Weights of a small mixture-of-experts language model, trained from scratch on English Wikipedia.
Size: width 384, vocabulary 32768, 110M parameters.
Experts: 16 experts in each of 11 layers, 144 SwiGLU neurons an expert, 2 picks a token.
Training: 326M tokens, 4359 steps.
Below are experts of layer 7 (counted from 0) of a mixture-of-experts language model. Rows are named router (the router's row for the expert), gate (a neuron's input weights, with its number), up (a neuron's input weights, with its number) and show model dimensions 128-255. Each number is 500 + 40 x the weight over its row's rms, rounded and kept within 0 to 999. Numbers have three digits each.
After each expert's rows: "gets" lists some tokens that make up at least twice as much of what it gets as of all text; "comes after" lists some tokens at least twice as common just before its tokens as in all text. This comes from a sample of Wikipedia text that the model never trained on. Tokens count by the router's weight.

# expert 2
router:501441529465511451480469576532560548499464520538525417473543511523506531545443450415558597576416516519508501500538545518536517497570417563494471491495504486571497478527483588548500422483471518524512483569492495543450495485428529462514525551473555532469592516444425528504454464507519440506502476521514439489482460454494543462558484499464494455462488495522470492472487484470549545476478
gate0:493518509510491435496456547497511520547531511507485465487449570511554523471554496491503544500490534472499458439459437420538534474437464581516486424497583546572511461474494530466484544488502521469483456491435571467487540515621516495487545531525449494475508464467439507479488530488448581498423492447557499559545511498517531445629543521477576437484483491534450447502485450506567551585527
up0:565466526516515522469486465592521527500439479529454554486446378494429495531463450493525478502532484532529514482567534545489475554586560467486521547563404533490464463513479463548535451435488493576435508519581443464500450461440520496533459486442575512567494566483579532478466495487497415465548502589470537427454514483492487527498433511522476541505499505504433488433458577509411425438456
gate1:562523458578500469482470449529522554490480587486463522478495531445487551533577496554593463463522505543531447397544491446442491518479510525477463472497515489537538411495439541438461522501529479409482503501469587538528497485523503469525446462506488481526549523465456470570470470443513478461461464562600491557490574526509489430500438485526537616596467457495477481608510504520437474492473
up1:545538492545541517541504519522498548451500472503506529503536555450444487505556459503500571486452485492604599522490407532478546535470493531478526479529520504554454525466461481477500530522505450519468488486536500509495519532543490484468510396499537501483560555500590490524418546469500499454534557506501515504449439497483508475476411483495444496457479520536486537551428415462488526540541
gate2:525568483513501498447502488482432574483447460534532485499498455461465526542518443482510511494490504534511503493533480537568516552471464536480482529460551487576522520512496503470489502482570494372528455489445540452511518497466518454479466527468462509524547471488497516554550456527549499530531580498553531449500465493496465494643538469501539511503500544507522496502482509470476462440455
up2:443416546493526590516556497511522523523553524430457456561476470564522480472470493512425530534515521504507531429385502511454429436462541522480523383559514478455494472484530500546448491495510500552449550516462511484476519572402455428464508432495477512452516581510515468529516501405500527516519502621493490454489504472495515522480489497468405498454498559501489525566480371475505512512446
gate3:490539515513482479512514462463482530539521507496442559423476536516491509498603558548520480491524439574519450498518523495483531494572491464479589538531516529491477531474520500474503495589549548471490474523478436527445488471495524379520504559487494492474507539496524469454522466536524498489584534496420476466539509545537602528442478557503551476493531430470589563416528538491510526409511
up3:496478508423446563499493506513529495507586497508483546543553474463557587502438507526477537451537435548580529466476488530451513459493474526473538539467593475453491515480580494451474513560504498568460526522565479480473457518544529533531478476453492480486501487489524438604448575530500517487606448508450445542475503565423534498485469502532533483522459487563556422539429480495501463531522
gate4:455517504607517543546519489515510498515503449454466505511455451507427453546470499458550520447535460542521445518581526498437459529447537461564515506452439534554552575568490495472510516484608482560516517525481520491536522454508519561526532494581470518534429620484514435525495479488509466503533473486563499556535454484553492583492467498442494538434531466483508478494477550444534515469525
up4:548482457518525446490522473491500514459453557485560536476536513470550515525520520555427447541498479506464483439559483552518553557453508516486416462537535519465537428434470388467465516491466480526482478506488469464542465519491546443483526493463461460437476458497561507462513540535534486511502480503499535471443522492495427473455503517547501581578497592506433474490515448516396469540549
gate5:490546506560491530425503495416464460510595552515416447549531525430557494531433500516435490472502463530518491532470484569517445490481533435529540476490497547563507484481584532478498437466521582510521507475409465509473498515464447502522444493560502507505529520506482456481470559493601528452512505510454472490456528489461503550558495463521488512475518465478583554514529513521551514516442
up5:516483516547537517442531544484587496490498517468500443546548427515427462501507499444477531582529488440452571520457534405507415504463544475518527466567511442529502534522516487463535536511381523482539454557472559497553520539478518479507451565486514489509559515462547526463530499507531533521513510501394534440505534538407518491500513543478559453472509501448571492544520515516427440525537
gate6:478499479508512435535436432473546487503480542528509569438419448499511451433537463543467522454481546549392554525486504494511458426506519486519504581543508488540518468533585486526516472592511460510507544541474435483499530433546441444476472509488464473490434462507520541483502433436515519430495481513467535507481484520469441514444446458542509498418527504545507493462494493546483534513512
up6:498559535517530496517550468479491462415482505523408590488515555499417564477513491482571486556457471477487519553465488506479541521418514425479490480488525513495479564505471500511463485533534590526566561481533456476518515435512559482504536464530540472446504524488493487516537511581557490520502524518413471512517523481513507574521521525401504504526486496485504483445492401391497561447538
gate7:534477541530542556468462486504433566437505530446533488552518461497450483485484496539481434436523512482555500497561480458581474449479520526434442514554493567468474508502476467394492463492553478530554419520432520533507521476527465511545458470456423525548521499514531544460520492470506528532491385479490497430483487482434577491502424454472516477495491534559476482527496499591552505500502
up7:463415560551517533489504536455485499494546522507476458511460507477487506438538492520418508389470532519549549556537540583508475478522510528478501510490511559478487536536561416410532497519487405559564468482511590479463510587490443487531500502507551541564497477514506502427535508413520504519518434429435501433511459563522469530494498418534509471468478535450529480548539579474524554525484
gate8:407497564434511443410474479539480508456490483470534479525481441547404484520482474536498454501515505473476521438578517565465490477491504492440476472533579486525493509519493496518460516434457483549491501471508484502519558538492462546483561503495490480483440522485514546482457482540547492631473444479503490607521497519596565489480490459539516385544519465518499482473500516536445562561541
up8:507424494470484593479468550567572564436514573531504425504495465480477494444459519519455497510497472513520488444579483517535463510484501526483533540604590481474513484420515510486467534516508480517459415466477561510545486562479459556453534451474506491427563506440506507566494542461512550535524454530516470558511528526484513476501548476505493481498479532509456410493557535537442488542482
gate9:557490498506553521527474545515473512519550537491509550478457424496517507485494610466396531461490502504509498473540467487536549459484435526513428419529566496494510483542461448518486503510472453468551548536460445515529494507502557479525488476473440511565392510502510480475562480522522465513555440487515477612480553489440504488496526509479491455488455489537526515475491469574445519468514
up9:486485469525478476552485513529515531501516482479461498515568506555509494436551584487441518473498512479554527359594453479452554494480449497499483531519651483440501488511542468501488513509501447457515587552549477485514466474515563449544523480519437571513461467483499525514534479592530502532629398479513475603541533562481476542519507516533564432522475478538517486505530477559484500500554
gets: " ", ".", ".\n\n", "–", ".\n", ")."
comes after: " |", "|", ";", ":", "1", "0"

# expert 3
router:487440520469463455492493494483466524550474522500390508483490483450436485540584470551461499478488489525420530552484515504497555543444504468527497533469448554489518559464441452461552466526539476501522490502482481485551556559506491461441517393540444478474574471464444482468481539496448550522594447524547541519522534549465544458467485528467567482534558475459491469539516514514558536500487
gate0:512491498535511487485499527557524560518546474509514509433475479437475497486520474433532495479541482480492445475506495525446496461524559498478507497534537444483543548539525527527453548617504524521511466480489492491487495483446425458524558484545482535603470505510512503482472489525536520535553487471430423499546465450548482547537401448485451569515472535491574576555489442523543406502509
up0:486486530500558475517551591542523489521569582543504458572529548541523385418538536447491511535518465484537481436520539426502548563463439534540494486490460529525539460515517495546453551497407534547495574495515460559400523431536556478426433476524520437528524505522606502459553500462494481514478537493529542476482434510509544473480496533506521459566504483564484496469520456490500451523437
gate1:461504495521577536486501531513467523501579497449474538504521456528498493508519526488508496527456447461530536486440550515498426474503474491576523508561518551524522463537524483527452522545534513456652463522529513522480562451446513439474479464434502530475467472530584578486543493493565468493543533521532458490573489447487483500520490493417517509456542465551474539476540376500457466528470
up1:547539550511516382563496499503440522510547525486448492516478521488493554499563523506517495491506451573504529468480534534521456501492469455564501490536499483442452485491503391467496468459487447445558454513459519572509543485441476418446460472531515481488472487495482495465485510519525424492566476580454443542521587471530543468433481525477483489490537408429532567520501414462527489496444
gate2:447505585511573489486559396507523503482477541510512473473425579556498454527464444489490498445522490507463481507546480570477452577503463480439458533456557481483571508462566513526512536475524529444547511493461476531411550530461442499533484551482514530509446531501415501576401475551560531550494533483430471511484465464523530447462469485529511511477539492500539515508504507528468479470594
up2:491503409505470501455512548475485474446548547486471527503483544433452560542566532551509484511522515495548524544470520523544486483485531485482484502466469475502525474593453410473500387493486559457369459548497505442555505488472517510508500509515469529493486473492536533466525525511468468483537455479511446519584548498505529567464509524499490510552503556556482469470443437502502561479412
gate3:507552483506438492463492531447522530494577512522520533526500509476531458519503491488544497495463543495537449490509503539470509538501503456466493531537496535495497470479600537508483520517534524559535494447464487536537500483448445479499535479491494460480505436550509460479616529559473494552518523466460444452507500525525502523523497470552558541472460512565467478556500524443509509463498
up3:590521442553484486513518483518522523551469575462395497546525483490440520432503517434452498507536541462477482544539478518527518465524481590530538490477442500518467589507477547513628451448505512498447546508456443485476498516508494522519520419541471521544539498481523483413576520514529553492485466482495528511488453502460557570491485458551559530522466481524536464462519525502494464485475
gate4:534563491463458478511482484537481505407454485473531468607548539413560461516501494439467457438502530527547506455540461545584535483530453614565439432498516528529495510492443550478459516496551573433523509559520475535553514539529488590534516500483482490447492492487572518568531492490490461505483490455507529545541502541578442522516544541503507475483437485522498482543488546523432485459556
up4:540434456546569562469544512495488469507543392486528518478469477502501547516495487487468566496466488478544474498561592510441477532494516490505515568510516454477482528513533498578468556526510458512472474463518451437480430481492521459411523528500513520557505567561519565439519487494591562441529567527535477456488398477543502448518534409530501484517526476534563566531506472468459519488510
gate5:548434474526544449531470475537546535493560568438585480485544527457460477533424533419561437519507512498542502456512461511550549477544518509476527456491454484433518450488556541498504539493519527485514501470535494484519518542521532541495513510479485523493483501508424480501505513534470531448516459484502502552501507494480514498552463419531408524557382491522494504536495511446461583497507
up5:438427530414523497449529542478484520516497399506506539462483539473453529579510531561524501528528468490522436494510534479478395514537542517526459466554549481565472553491553471519492557430485493501465457519450541474484476489486561565474502527490477473490548506481538529496559462475552460517533488530536486490497582475473485499475523495458458454558484463505528404502524482449523501537541
gate6:559543508480513434539445500497503532487573526580489507523452540528549475441430506428479519427461514468499468520493465485544528454498413482494483541493458568461528486546471551504540498490571532484484501551562568543571497471535489545481473537427508538511504494514516445488452472491451464607571469478509410533514538522499550426452432457470500565510471525455613510497552508532471504447532
up6:525447485527498433526546442489495516500462559487455513505482524606518438481498517431498485455464516467532504473565446522531480525459429540548511545442521514504525538519486517484428497519548544492488497559536534497613525530574490451443489455491544481592452456538507394524451451533436523562508467455527438494579529490550624470450423482558516550489451494532573511517492453501478531480535
gate7:499550498510501496500504459572502506467552588470535472491492521416529528558490489415579518485496509455516575536510487528455505505463481484514547513502488543566541510426486577448472585499540532475516481459572426543502496477470471537501478514460471494506528464459425521515449506484461522520565495554477542480558467519536532524503510473548528568533459484452535560502615525500488474520428
up7:549431489424531505481432477558392473527502425507498460477487427529534489521444470545455480547532428536514420510511430516528540519553484531536452501533546464470452538472480478471440511520469511486559557494424571528499455419560515483478531491419473457484428440507478575613584547492526532480489483485555511486427529525401508479532505470453488494476519515507465481452416528552494514530570
gate8:496480551495485538559571467509508533435453550508554508525560444391525501526506539520449547553536518395519498513497511432495449482517482476533577438478477481494504458534492545550557567498508537522486520495517496548508492472506544573431497515531498536545455457533492462517565527524519483476511512497607537437502541563430555535551469499583464537497500510571522490555444511555473421533436
up8:489432453474467423465474560528559527567470516538476507490538436506503468557501457466504563465490512522465521500566516480489504518501494506536557502456470481444520497561532537503536507485503484538462498552461515448495474501470501486550536464560477528486470469490506518529544473514515460544438547458509521489470546523548533506448436540459512509474460440533528544452491582496504515523472
gate9:552536522497519557505468522494526528555542517567447537510493538461570537462558539537487556494499485467476454480506476461539518453500417560535534519587552486521494476421492566457510573543504401457478499543484511381532544492455518433518527451438491541438549453509473540536500547469474437539501465492543437379468549499471530493553471500472484447475496522567518435496582493544465467539507
up9:539480544477497477457491561478503542533512548545466532476552529479577513477489468583471523559497529522489469513460496489548442441473460501537523496595498533469493533422479502477543549515448459450504546577498496400512517519456474447528475463480510506441593432443530558512475509480476518473511481537512469402489566524504530477539523418486580463465500499545573438463538519590499453507542
gets: "1", "0", "2", "3", "4", "5"
comes after: " ", "201", "–", "200", "202", "."

# expert 7
router:503516565524455470489507500417423530483557575481505463458564535518510531478502517490530474491437488432488387551549492580535525500529494515482470528503521495483484533467519556487469452459479453540555522545452510458480504430455478476469521511509502574578507478468564556518504491454522527508435499531549472478525514491515527546554487483548486491551525512477455500540487516586499420493486
gate3:523463483555473463467486514507503447545499471507487580480576466430535511477444543585511535460485565467470562402553494506467456450463480555562481504524465442512495508499618551451504517501578502495486585491521450507513487495512454502505490453503518527497454459514462476509470484482511448434570522479589509526535600506441463475578457460522514542550456501582483514478491509548490496476475
up3:570489517447550466510515509499490469509485473568550513513546503524444503507519473557574580499477504498496508486591586494507522512484499544469458459524496426504530533621510528478505461435492519540498580445459474554517471532499406487542477536446530499492542547428544500525438476462568469472531573485503445453494497529561584467471493537550409517517511457477486497472491492418494498506523
gate4:484475564418494462555540474483522481545502505520506532542472508462503545481512484482480440462479530469499473433494501518526456466507575545471506512455481470417506536542535495494457569517553477497547530494540513498466551562505482504558531494423490448471445466447429518518522534532508571551565507525475404506452441469456561487444541497542562488516493440518533568400492514577510525445491
up4:542516489473457561455446501478457496515547552462529534458480518552479495505530513649480483535516502559523524441471539488391541494517443529538462598512471576578515502526553389523582455504477486495483544563461481430523454446454513475421538543559478509491485528544605436471411479479531477538452496507515575473481531419557561572456515476458479436483576568483456489522506554489508512510462
gate5:540493509460559551454500490464496546475554520506516572545487479501539406563474523514473535481476441528477449543532538443581497504518472553483540443507482592472469526554488510492501538470435496543543495430460526521515425455506485483449546524581531524533440459474528489540467563514549557560504507479460487444458484439559440488529531390504546494448471536525454461517572545508424496513563
up5:479498506520517555590453552487483511491439456539467551521475492499511456403459452511430453460521584453487475468451459532565547405499490501493528586508526475556506515505453513479500522522557440474517470541544509506510478527505439513425492558454532517501552442542489469482498460539566467452537494525554474508431545500467496462458477531500483494521456498567548446473458462567528508482525
gate6:533583440521488517513532476465488482485508546503545562479515469535469531430503552541507498490519530525456507396519489506513537476482485502551527559535520442525508501527475449502497472437461505468510503456470525457503495463505482439517568460494498507532449425612538480400508457472537515531561475531458555560494485546476541487529525545526475571498493486483500482461459417509534593478501
up6:499421554393476538411456521516555517516512526522506464573442502433508540515513518499459483506552458428484480557472500474542460506555569484446509505453492500465453492502468464504429541488516528491492485520517539478506480538499486577508448479472436472470500550505442445427539553486449449534436528426393486426521485490524435570495490484494500506577446513525520521480530562495502476516416
gate7:486492521481582523526508475512478464466522514512498504500549500520496432568455503440507501494537530540523556634546418415580476521541474535467513425494511536555506479579515513604585468483416501514541523457522482482526512479502470479452476515468516485506512546364491481454476458476543488500522430454543495532488510541484496562522480493562483526515464538503431482516539486458533478566485
up7:482474435508533522518473525514497524485548482556478612486552388446502537494509508610428482400475498483509487455473550505512481535412445497436507502543474463490490516567534451469523551489501434489526472545590505583534452509470451567447462476479498503469481483444485484519444532528489496476564523554505522448466482591528484488560521453459427526525502532510599528539481452501466478468428
gate8:464541480515542504446507561503473475465529506528481513502489500611560459506413444483505536565475487557475459553477473505539487513551527553515543451522513449420455473488441487548527543594532500400455544468487531514489420503504562493456514507600498530494599483456515525412446458532472554460460461479523460534554446553484468533474451461507477511444450538476464464566552536446503446534569
up8:478553519502574454510471492501533539460491518579415521442456500565475509541500448464489516513509539523466495507454506504526522560567503558530607425527503429447509471507489439518528538538490565397535501566569521479554534487531496481470500531526596484509574489460483516476418552551551554487449502499524497563499460498453487518494506558528473430448461484480454478520491447406486476500500
gate9:454434594490556484474476498491524443505499440566510494459527483491512491546516438548621475484525444510518587523557527532442508492437472482392484475497445518476517473527499502516490477468463515544542476501438483422520438472537477576457533495469530494529473497515513533512479494548501455509427546433498517498540551607523487487479497403526522456411459524459467514544439533481527510518580
up9:526504509417536522454434486506476475444527468519509470561486520544476526568513474492532453509477507447453420518536487466528479555509511487475446562480488528480482483603456483525440512545506463479494494490509503580553438549566497521486531515519495483440516514464496432518487510492448509564462533453545487527440536447532468468456515413474515475526488494471440520530459509479535542508509
gate10:443494467509544482534494481519492489535459393535463481523482553534542557511507414543528522489514577451450460520506493532499441507456547491523479514459473505472503486470469487497476555477532574492528516508486434505476442480466518517543479498593504506471521513495535552550583478517560434505504463468504515548451517514521455553521478544533485463430495515561417462460480457394486478443496
up10:540524514537481421540536477490446532489535551446557531460531492471516496462503525543485460545517463507504578474482487456477532494487504474543469586554588535499508501555501508431527545557481468568462529482505574478513573563493488485445516506455533481531461458502502488452467573517471491480536477558546409439506556480496534475499512482486503514527445554515539510486511547565409479553471
gate11:540493474473486507501498497490528525567548501514526513545457558583504487479481501497494584501526459524533532511546467396518470478490552505525447481520495484530482484541515491516514548545439453521462579540422539513560490528476540586499464612493518518448571531456499472466489499500502497589415482446550457386510574487486505463451479550532508493481534485533422476504550547469477528580562
up11:483404469476543512514482493513478499449501505501520485547523506484478524481540457537476553474477511509497515472541524503512515451506555559514466497506491499428482526534514476506442545518496442438520490510450516500471471435528553501479512556500489537448562480438547512430602514486544484568479501412523441403494484471458475452450468458444538535532479509541430464506492530428553481531496
gate12:512479486523453523527488554536528506532507501500474448528504497474464515436513590526513562472496451470514443529462512574514480505503542524440478463538457500414453483486472439510541542542468490477448418480519533501521553463497497518497522436540452476471501415479522493597453508473460513435528596492499452484482437490470498513504533482537433539484453487526439501501557437425458462481444
up12:484513489555585469491508485452519498404458496486572520455467527468539510464461486441469495497476500502474631423484496479489484476530560426603527492449547558466488526468579550557512553514524472480534509458527563473505423505549523451512501527500476540509483539444527526405495447545497500506468477518558494398506518535479478458533472454451532531520487548522577448464460534497530448544563
gets: " the", " a", " The", " his", "The", " |\n"
comes after: " of", " in", " to", ".", " for", " with"

# expert 15
router:502552493598505450488494493460470408474518521516438566539510522510509479541461502500436497546466527511543497446532440456486452571468458456595457470520544463525608514490537499499554562464543482541456513452522542487455478430478517549512447515545534534463544538541466606485519526479479503511483505513529517486483579490493531517545473467461555427481501578507512514568472465508463495548491
gate0:425444567490550538489591512479442522531501494489490421478476429522455460435502565564493485492473506541515491436464509513482538534495501570508464489471500530474528502445452487453496527526484501512505538511539467469483491496532520485505542502415444520477507487452467439489541509548476571495505437475568416444462533432561505490545551536446453480505522520525486519538518442509478557580525
up0:533528450476492476498461511520497487522501544488528524463425493462478554537561415495586490491466469475461549566548512561519527466477524471487505461505514455562548503580525520550513479552473477449484478513491515539564467471473550511466497491515560550501476506536477514474451439443528474502464510564391478578512505490458471526469510527564521483578477463499519462423473528500463443435481
gate1:455514483448459533492486545437536523472520509460532498523468441468480513531505546502546458603471492490545449492500462500510567531535487495484597501487483457558503551460511496516556507495494446512470484502469554499468516441513508474560514523500476487483450560523398529513434487497439516538568492501517481511534505420449562475508519443454557413474428502407490518522528465560550443534501
up1:536469447540447515437530459543425462538496482501525530586458568539483508502508519573502483482466526520487482526568457523450535562471513525514450516467568557481494453473535503464406466525532581466513554465545453497481479538555525499471466528514471515507506519486477412517514456545519517434468487525500520495600474561432521493448490439553527481548501473506451490521496539460508579490603
gate2:481542528506513450480527442497543535480508445594568525563495481488432480525547529545457544475485528561479489514483524547501567479496444519543473474497503591508511429440519454548489486523474488491498493528482503461524527523474470534482493516442532471498549508468494423563507510471494419498465476546505516520552544519556563519544465547542430470498513449521559452559514454537413528462578
up2:489528517558490553497485459571508495453379443509500432509472525400540402475593502404484531472494493496498504510508532568491554557523425518449543512550511579515526472363509533481489510491543470548522482502490454519533527436553545490522457479490501462453496534520452453565508541488511440459454473514484484456539466512480490559559464472464551538432456503550527524588469510536534431498485
gate3:440440494520528486529544470476504556475478507507476501417466465500464488570546480473529534524548485516447490485591458478536475539443506432494564455520454490536515568548468493559490477509449471473484528520509471507541471570528494507527532518493569491474510476569559469492446506516443524461468418507534486482506554544510535560531499502595511557566490524486386524544475429495501412474441
up3:466484516430524491554577405444473490515497527519513434453491459582388507471560544480483496479543580518463466522503491405576449483474492533455552477506468442515536529542528519495481481495413504488455526527481480554486528546499463558559589553488571495443477539523543484483508459477425519429433474509500528493445615511488519529475541538503540476586467465448454455502522460478507458456389
gate4:527495568440531503478465486493531481534459523507403492528498559490466496489485533454434469493510492517476443421452445495592486510543495535495525562468456575538529459489515517422515567484508541501495470479500435553498519497484456496473589453511536545480478513466430445519521549505541452540438495533467521490504473424517506505435498485488511529467535454513448451534515482558444584373424
up4:565547508516464405489457512537553477551552618495522453501521512476501528520536430523541468446416514456487520530467486429436526549490479480441463414505483380487469516469493555440512524515419472456467488455522524492520514462439517482488430497555419489524501523393570539457482506511480533413504526521523517483480437542490522530498483557485461548506449474464484447449569518512509466581568
gate5:445443462476516492569447543550551507456479584526487483561491517564515495553426531559556518429499468396509560492524535524574470514482516471472494493486503454486485446498410480518485436477464445460539492478526456517474446479519571468512506493468542455504585413501472506476480582454430537574474410525523531563514478501522521490558474458558551510522542396414511512506485486474531519516384
up5:471488516534473480480551435533537499458508490581462454478475500469476527494452481523483490530472482491531485568462455482449445515530533448500456497528495380572469526541523511527495526533465503548439507535495550508485537538514506502446476456542514468533432484475503476459561450539489493476548487511431437436511538529503532512481482501472451506476412487457506434524519528503542466466404
gate6:517542520531528479433439534584499453481536476516459489503512435485552490591439488459507579498501486502496532520538505493513434556471525502545449467500484504506420551567453519466570491530446545491509537497453531512513566519514488548486519439475535498510580456533462487483515515470530549530505473486428559525491457457452419493495486497500468459494554519551478559516455537483525465498500
up6:495510552531481570383524486487423502514555483485564473428552467440539543485505513486545445533500566459520527468434518507451542501524524475489543537461504519507520446502469444579491500498507556514477507519536560473491505495428581527497437517530511432435441562493498545470488431485535393457509521518573491521558506532452537601516395473520476478501525444521516497522525516459450467506522
gate7:458544516539492487484486425588544545506401490467459579504575579484464530507470509537537536499508518557513511530505570532530496485423471428502524563541474556415505487530490490457576538484452472485569509474452493461516487479509415497537502541539572448502492434510420514477472531529497549479551574453420541501495445474514486516493489501457523566455422516491449519509442479540528488533531
up7:498474517428476526498486546430492510525576568561564475454481455523465541483552516441495424493537523413444399557550506475571512542643502612499434524527489547514480516490500494485511508483562518544468545509556509516498504530547521513531489543467467503479490542497539461481500397457557449511488446465551472479562503512464528414440530505514516414588590438530514479471522601550540487449574
gate8:496543568437486485530473457511463493390502525518515478520494492467530567513400496507532536459576510587440519531561467537468495484450450500445572490546537577523468492483478476540435484491565499562498531554489472475461527488504516509494518515461491471538459540486484497435466548514515439546521459460590503542544458435545538503505407492550532547454495477503524519463525532521479502432520
up8:515542564505425488540507436550441514452513546570448530495544509501517557522427547523509586455523487554504518555519499517500426480559474512484486483517542488488414431485430542521502582544582513466515530520497504532467487503548508484476456566473483529583518445515482557484550526474535445543535482501543488530484508452446458549559482529464492570503451471511536575467524440518386455525490
gate9:436479471452515493561487502441541462487499564489434572544515530504507491536491492513521475466504506460499514503544518521521493466431525570459573531541506493432454493487497470506625460467430466451448566495497482533467480539467537568536558498543553545521535472480508484521480574505476571479479464571419581574450523477528519504544465531658462507509555463443506490495527516468506495495496
up9:542548519463491557485477470549465515486450507501449550515494547470511493568426544484465474461497478482503505492500506492489532561476466511534534438517559521458480442553509447512519556524553538506514528460425551498477509484469506503581563514485527527538481456429452482606515521496569493488519475535457577503535521496527469506556461426452456514449512407462510429478491453486432495461459
gets: " |", "-", ":", "|", "==", ";"
comes after: "\n", " |\n", ")\n", ".\n\n", ")", "0"

# expert 14
router:433424496485447498494517498508504452570488534550455499535551523474475458466572559527483433502523447417519552486510464497481482530461475523541487484443390479514466520443498485514531440485466519466523503510572404451449501457525415511489508509527552562538514583500526500478516473479501506465473520542455474481538508458441484479511537458553483541505544451559510524574463549490556497461461
gate0:586495541539526510550590485474451566493510474426457546484481541455569468548535496475495478493540515465485483405532468494495556475523484450535515538489457477525530513502516546488468479496533515532491485422548519536486451476469527477435581488507532481528531416505508498477525456446499485493534455525561583531503464506449495504437518528435557473501559483529514570500496611512520573584470
up0:449471488471532528427530446492477526507438495522459569472503524464467587502507445492491509472551537444481487513491513522523494505483574559479532502473486528518485567534446532458462483433578515489488500508523545546515531509605490600530414502488521501622484536529487467506548491512549526502545556493496444514515529479471494484574471543456517541574473510459492447533496489445462498509467
gate1:562533488497490551490463413448487509476490538574583512461478509477508456482505556431525546518541525479545543544479534466477556614459492472459530542550482504429493487527481454512528476547534460470462524498542478472509512473470488406554465465560515503480560486490493472504535508459462494478462594452523510514450504488472477512526465500522441502471494510482487473477522470473509510447413
up1:493516480565502482540554444529509452574520452438512487408605548535479486391506439505527502512487463604563515512532481500469525457503551511542525529501487486530497442504531540450474523500487465509476477502514515539566485516390472557469463458531494499543502537535423564474509487539552563601495458470493501510514473485520530445495485503526491530556474486500572488488499510491516466627534
gate2:551513495554532520600487452499478540490521543495568532536529573509529553462517548498578518558498455513496513508506502481535541581483497461506455547489496559560537524490529491527460563511517466505533521480564473489495491429521462559492521450503438476431572510493498516520506548519466504542536553451495550467545471561427508461524496528484477487492509504501572536459547517502536483472489
up2:446438471489461430515468570543541504447432527516435495530426490471453519609475457508469513460447474453440487540448489523532407485568530533505537458468526561506493454500486503537506473443464554515513482535442510491522475489525550517473526467487549506526416471478556451515538502497550469506520438588510511512522472437511514526472515441507509529541461532487460547442511503561424559480534
gate3:484529513508512408504500500449422499520439513481492532482465454508466553563497579496531435524500498474519512524451513430512502440494526523566472402460485468540476457480520469487531465451562509477462459472423511550449561492486520510387505517495535461483488446493452518465509552475476424551485506508529448443429594442456481454475478517450494507506514444548454513434469444487504498513454
up3:471507457559420569498549511516474513530481548471512497497506507478444528502575566498508484535507484472549542530489511478464539501537566520530473510547494506532483489535466464535447471480521515507534442486427486508536561487566487464480592427501487494513470457585460478527544575480526503551557472508501510465492465519477523492503511600501493476504504489553559588470445479425584508537456
gate4:458512524543462496516528436491505512468482519487421489517496504426467471572459507465444524481530510552529415508474471520568513524522512470433478597507530467457499476464558559535508514475572495494486534499489512524465552580518498456492545579477553534535441458502497498525471500432490550486488458474520501442543476501419526385510479480456510523514487556507543417497486524439417477405546
up4:536483511504483588501411462532529484465483442514481475441501515494538443491554511545494534481541508438480506439531586581479509517489498498464451554473531593500580497557457588532533486470558471503467474470535517542448466516493502531597480468487528466532553578622555466525495515554486476514516469449491511501492443467520528550483475463491506525458426491542554523469546567500548482439443
gate5:515465466540489454496556473543465487496436484527551455536470530500544566531463537506541492499427468458441509423477578466490515490484520487574465456462522441495484475457514548542402471508473512528541433543529460552475536568536469474451510465529565487469416479536457483459548450495452541525549500521496532480520522459445490503521465460584504484522555483438518555567489533411549450530506
up5:511438506492493571486517482503470529542482514515544508499555505482481499459527506510543496578403517538510567547423462411525518544438496500525515543534512595473494478435517540593546520383522515524488557527516505519499466494472424495536543503577508509505466529477469495550489483483513514518424531488495438503489491440538499423504512538490445509553504452511528520436488437567506521488514
gate6:511482478561501490510465424431491559537442530486447545557511593459501532501544445411562521497567458443448544563523508586518510501585552502487552521547504429499495460549523508528446463553496511486418539453541448545630507492530477496561471519540498528536516502470398531457510499490535496511485528456502458461527535516519463567475507500504516506573479463467494485545486548478521474418490
up6:470494481497497515449487473475520516502506506470515558466486539510489520474525488465551563439538470462562464486483541494533523441535588482546524532434508542529530486529586522500458480438485461542531612421541478521583488466558485487550480542500498549512483559504491529491538434523573522489510511465523463475427518462473534518391510579453507539447528495458488477530527536462448517539435
gate7:477484596455569464477478478488512508535526523465513476494561474548503415491486437512636453532473538487531511495445525485465543520516427468513460485543524517551518479498467614532503536453523521458511519509430433561611533450379484507539525532523415535470573514485462534486434503510476538518522489533535510501463474445620492488472568527546557458519494456411468551565523505487556493526511
up7:541489447549499465504451512430531507463501470557529496491562477500468441512522480502516476445533430562478579424484469610435575492507517473473591529485490519476495537512471506449490491412452508447510450537466497442447617501507555491555470439508535529476453532515491543528520588578493507448486582493461573492576425590540466521537493535504495494509504530514541474575591474492498590480506
gate8:498491493520522396478497582497470505403518479489505582528532473507528562425506439436489481521515469499514515462521460473402470449453509487529511485491534455566508595526453522472517468537479469489497532562459478578521533489485439500444459542517492505491489490513510505459432555578450538537556477532506504422526575505526489485454536446554589524491478426506600529499476476451502547498461
up8:510527505458517578505462440492532560516531576490517537544466455485541524524457516539551591521499531551455499455471481502548530504540552514440470513486462529518550347509469543489535536514513490501518468468474527485543506456545484455552417508444474427512519472463501451562502512444562456446511562494494477469504471506517529418549582500452466500521486552503450503476576487519427479509508
gate9:478532475461436576506506476505487438465530526515496498499518484538474488507516558544433516609570459504570467514516510400431482549486501464511474563555504512603508497467499522448461519480530494576466542517490514542500482505514506533423524514500523429543553534535482484512582510507502513490530504542498484417477441449478498469523521515489529501538481519536508501560459488515443458424487
up9:554568424514455541516532475516531490453510489442433476494546472499503523545628479511537545456532491434493516452466535548433490541511513491522492504472538537464547484501488562425505454462603529461445543439545447576511513510533485496576514515598516479561515501532528477513567526474575481390446483534443468477510498469509510532498512558527514508504396439564566535544444516482490455452438
gets: "201", "200", "202", "199", "198", "197"
comes after: " ", " the", " (", "–", " his", " The"